From a checkpoint of a small mixture-of-experts model trained on Wikipedia.
Size: 17 layers, vocabulary 16384, 38.5M parameters.
Below are experts of layer 4 (counted from 0) of a mixture-of-experts language model. Rows are named router (the router's row for the expert) and show model dimensions 0-255. Each number is 128 + 24 x the weight over its row's rms, rounded and kept within 0 to 255. Numbers have three digits each.
After each expert's rows: a language model's description of what the expert responds to; "raises" lists some tokens whose logits its average output raises strongly, later layers aside. This comes from a sample of Wikipedia text that the model never trained on.

# expert 27
router:093112154129108156136110096171184161149121122120096138148112118141115121111139109138116100132132081112148123142125156178083108110125153153133109114155116103091136117136145126095146098088148102135139121103128083105081133087134153123130115154147129102115152100128154142156131099116125138155109144162135113135121134181106091151116130120149134116127131109137149106167136154148096142063143164077155109115121132098141134135123133138136135086140162151164134124128106163062160145121087119103127191116128154139096094118096115140118163115119137116106116151147152127151159159122162112145125109112109139125145177108108141147143076100127137193169143173168097147145113112141144144145124093158122123127130124093139110134134141104168172139092133111158144160145119134109197164111147153
What it handles: Commas after names. Commas after proper names, places and taxon authors, e.g. Bangkok, Thailand and Germar, 1824, plus final pieces of South Asian or Latin names.
raises: "f", "als", ")", "\"", "at", "ally"

# expert 18
router:138121094111129121101115130112128115075112079073135159122104119109116126131116142137121128120108092122130099152119088120126116163131085112071112095120151152121100145126140148139117143109151133119099125149158126105122131102103160160189145135106092155115119083073166102132125158110097112163071114145119153130113125175144146118095090121128141161136108144134109155106165110134098091116168141138131154123142114131092105099151073117119127096178168133106134138099136085114154116156090120172135126163108133083155176079124135145117107130097116145134116105131114136155139128134142149142161114123079113134104142094097101139125151151128152084148117111164125103170122139168120126121122120110087096107119138085115092099097138134109143177134111132160165110099115144160093145128139115
What it handles: Line-initial list markers. Hyphen bullets and pipes starting infobox or table lines, e.g. the dash before Born or Succeeded by, plus hyphens inside compounds like Pac-12.
raises: "1", "4", "8", "3", "9", "7"

# expert 30
router:122136066141150121111134103124129119100125127075124112126133122123118125099139103190121090135136123093151159121098114129121121108098130137130113149134154097170108106113131125115138140139140138095105168137104128135145144153106154156120153136104123107107180079120092129142174172130129163113166114106171139149117140166084127125155102091165129114114148112113114105111142098148142087089103148121110061170139141134128173116116160106111124097145111135130121116137176130128115139078123108115120088095119140127098174111118159121157128095080118143178148170101169083151130115122137114101136124130109146078117152125119120099143177129109161161080099099144133114110163117114066138162104136094097124116088151100159148141144120118096132125097159120104136128098122141114121157123110105
What it handles: Table cell separators. Pipes and semicolons separating cells in statistics, election and climate tables, e.g. Record high °C (°F), plus relative words like that, which and it.
raises: ";\n\n", ".;", " others", " ;", " Years"

# expert 23
router:137127093128148148125176125133141131134124162057079121121083135085177138082108131134123132096122161129163113095131170130167111096119115103134163119125121120176143104130098091141141131111150089072119114151155070136133165144111123128104143124135127108154127163116137109114156139123120116117147137144073086085109130118116108151138129123116119150184111111137153115105131108145108158103098124116113132098120130061100142160092118154114146107115135142140113126122138115133118122136133099139097143116162098070098130154177154133124138093108171099129126119137152179090161102110169128115157101168134141130113110120093096139168159093173112135151111129114100170130132124106129123136162089111186120140096127094146123138100105122155110127128140151110141089089120114127132116143149135
What it handles: Adjectives and adjective suffixes. Adjectives and adjective-forming endings before nouns, such as political, social, Greek, military, rational, plus stray punctuation in lists.
raises: " and", ".", " |", "/", " "

# expert 15
router:067119127134084088170155140136156147094143128075160134111133142154126113141167121118142108141149089153117126118168148095126161094155141145133108112101123186128134119120135115083086162148130106129112149124120145119137088101130136120153108156080143151142096111124192120192125150101121115092114107092157113144139094121104153165138091128194125117116104125162115143134133152095133104131115150129131082156075126134104130156110111090082117116112085128110154115155090127101098109125181119135153147146120134085154121131102114108149133110141128146128105124134107167131163149124099133155154141159154144160117122158101137100119111206139109113184134146135124134140144129114129098170164140132137172136108155157155173146147117135112145146133135115142147111127145135130132125146123110
What it handles: Infobox field labels. Field names at the start of infobox lines, such as Died, Born, Location and Time zone, plus some foreign words and table cells.
raises: " ", " was", " is", ","

# expert 8
router:133114164103106109091144124123141082170144134119125140108149143155096147134162124162138132134094143092105162120118109102081134139148147089144122135125127111109118118149130151123141149086127113104099152144141130150153120146132131120107110104115121130132122115105136173140161128113104160179154166120158186131125161160146161110112124127121137136132129158108074103140162169127122160069129122144115091094132169169116135124157140137112112098170109125168143104058122154118092151150137115153130126145128155133135123112102107139152169133200179130152148132119123096105111107089156098141172074081108127099109112163125152110103105184140134123162154151098134107088101124149123108142116104155126135139157134173109132101121125129141112141119127100140149176146081120146123124085142152
What it handles: Mid-word syllable pieces. Middle syllables of foreign or uncommon names and words, such as Tong, Aqu, arat, akes, plus month names like October and December.
raises: " in", ",", " ", ".", " with", " and"

# expert 25
router:156191129146116129108147104100128099140158122089146140111159097100195116139169114137130122160147100134148129125132160151104158123103175117184134146138097158134140155108134145154150122099129149105160134125143115121106157155134123144129125135205163148132119116117138150114115142156123108138161095122094067171114125115097134124155147172145102153109115162130108119106118130112120173129074126101159148117124177143134086153148111117147121153131137124167116115132116071151095152087136153181132131100148131135105091129140091119141112184140092117143121097134107132111114116069146128129196178077153118135104112128116133112133139135143139150125141116155117105116150115084117088101140108131144120107111144124151120143169157146115132143124104145145149112134097114136164099087131131
What it handles: Name-start capitals. First pieces of proper names and scientific names, often capitalised, such as Abb in Abbas, Ap in Apion, Kn, Al, Let.
raises: "als", "ort", "ing", "am"

# expert 11
router:115109145155087112143107122111137099124114117109115110112117189144129127091176108101107122141156141101133169122157116169091092137096136078130122110135093136124131126174098109130165107067075134161141125122089123186127148135123147085118105092152119106135133127112094116125081084119112094128154089139158154162116121143145125133176158131104118153129142110130113110149144118076088115110130113100168136098142126158122092157128125098142132166138108106141128137165069161113127156148106107132124122133079122129143136165152117152131137117099154146118068108142144149152104141118134131098112119158105116149142096108183105128158086117123092125122100125169134103154115095119140125113105105144084151112110143139123153148091114099081125145109148091108122127118154104168105095120116137
What it handles: Person first names. First names and title words that begin proper names, such as John, David, Henry, William, King, President, World, United.
raises: " and", ",", "'s", ".", "-", " "

# expert 4
router:140114127125115145115106144153104138152163098128131131151189163113147117080134119113104132113123149091167146153101111137143077119117100178121174126144123107133131124144121158137156118134188115174140107120141120155124094147145089152142118136175115143115137143110129130113131143153147115150167096121134110080115146138117142147138154122087126133107157175115134159146134173180150104113119130120124110157097127160150117147120140151145123077177145139196122135093104109133147121129137120088089112168164092096100165136102126104174145162142150141121140133111103129135122152153149136101120133158123143154162127136107135142113134059127130121100108143115162115132148070128129149124126115129135151122156132087131085173106155169135209160101121145142127118091102130089103135142122141
What it handles: Word-ending pieces, adjectives. Word-final fragments and descriptive words after articles or was, such as -ed, -ic, -in, other, known, typical, distinctive.
raises: ",", " to", " and", ":", ".", " in"

# expert 14
router:143099121118120073146133145159140103096141095125147096143153130094099107145098107152120092137158088119169159093137121140131160163129174098118120117125116160105167133107142107106108145117087126150092110108156112156137154092133154135147108116135133122119148142174116157135126131124112115184117151146113059129124126131117113112173122126166131106121132152124116129134123191108114135096103096122148085150132145146119145104156094111142131116167122160167161143114182147150134138129137125107154141135144147111144140101117111135121122122126096135120152106122188119125154134134154103152140116143135139098116193135117120119117171076135143165102080091134137122158127116130089118139086126113153122146122121128092140118111158127140116186141185143124093162223111141143108157113102109
What it handles: Plural nouns and pronouns. Nouns ending a noun phrase, often plurals before in, by or a comma, such as buildings, offices, school, film, plus him, them, there.
raises: ",", " (", " in", " ", " of", ":"

# expert 13
router:155132125114135118140101108134127102092149114114126105129145170150184128173177116100152113094130123096130154093127173089142120128132139152130082124123158113141080177162172110127152123110116110080157129144102091118106118148099112163090130127149157125133099130127159102122127120116131124118089124145137117120132112103138105142152099115110128094102133105135152123145137102128110107130153134132091125113129154140124089105100118168176135130171176150120150158137174152137195143087110128117083118091144117076149122102202132129132113156125081143157134102149116133112141154096106100132115113122077114092098175137153114123117153130106122136103152060104139121139119131102120113124107130155122151108101137118130127138083094116109148116073147121116187140112095137148132122124154107
What it handles: Month names, table pipes. Month names after In or a day number, as in In February 2020, plus pipe separators between cells of filmography and data tables.
raises: ",", "–", ".", ".\n\n", "s", ")."

# expert 2
router:136087128115132113147112124090149114131122133116095087099145126122098067109161124157114143122136117103167175121156164116127110152134130159133135139151114122146115113077140143149152127058134106104157156155128101122117127140164130102113090119111141100121142122148148169109118114095115114150160097121149074115148123157171119118161160155179120127118143132097173138108148149139154100143085129126154157088150080106132158150121123145166143144116142133162135197108115111119127156118132185120073135088167170129093085124126112167116121120104145114091121101156114131095135138189147150147174102117129163115122116118135109173131131110113092134089129151148110144119117128093105121138147099141117144105150116164140132129147131115142169133112144118107144160144108122078176106132135132
What it handles: Content nouns and commas. Commas and abstract or common nouns after articles, often followed by of, such as theory, election, book, process, -ism.
raises: ",", "/", "er"

# expert 24
router:168121102124164123151142125164150140149105120163110124129121117126169120092121129126154135118131139147125103116137130122094146144113076158120094146168132102104096130120109083145094118129165142129088145134122161147056148165113087124166145115092139137100121170119129138102121130136181154141168171157106100130128124074158143118098158124144156097143141113147150153165124129108151101124088116096150081124138139095105131089152141100137131148157108129081105157161086137120118147137102135134108161110102141089119149137158143148120097114076133097109125153137111136145137165129106114117075158130173126111154095116147100115134137105114146128151113106134115122087130117104092095132111160152106083133120117146138131099093115093171129149136103093141116106168164155118178180133140152
What it handles: Film and TV vocabulary. Words about films, television, music and shows, e.g. Series, Episode, Genre, Screen, shows and action, often in filmography lists.
raises: ",", " ", " and"

# expert 29
router:145139122099136081103122131088131136128151151137129148120092116084112138134123188135111152124171134134150112128173109094150157067076138154139142141081165103134132127139148134128106118137125157128133159146134146129156099105142159151107129143145141149111143163128101129118165119151122144104091148138126108122105117141141111150114101102073126159112167129103104143133097096125124148136124118160113149155181115118094134165148141090140145136143146097143166091120123110161092168151126144124117125142174110152113108113177123152124091111145120090135096108127117085109205116117117115103147122129145136157107102153101118106114158069155152136136134092092117128133145104111110146154150136119157148113162068121116119105164182124154131080130146154128106173121129132127133143174181148
What it handles: Paragraph breaks and initials. Paragraph breaks before headings, plus first letters or pieces of surnames in election tables and biographical lists, such as Y, Dun, b.
raises: "ub", "ure", "ured", "out", "1"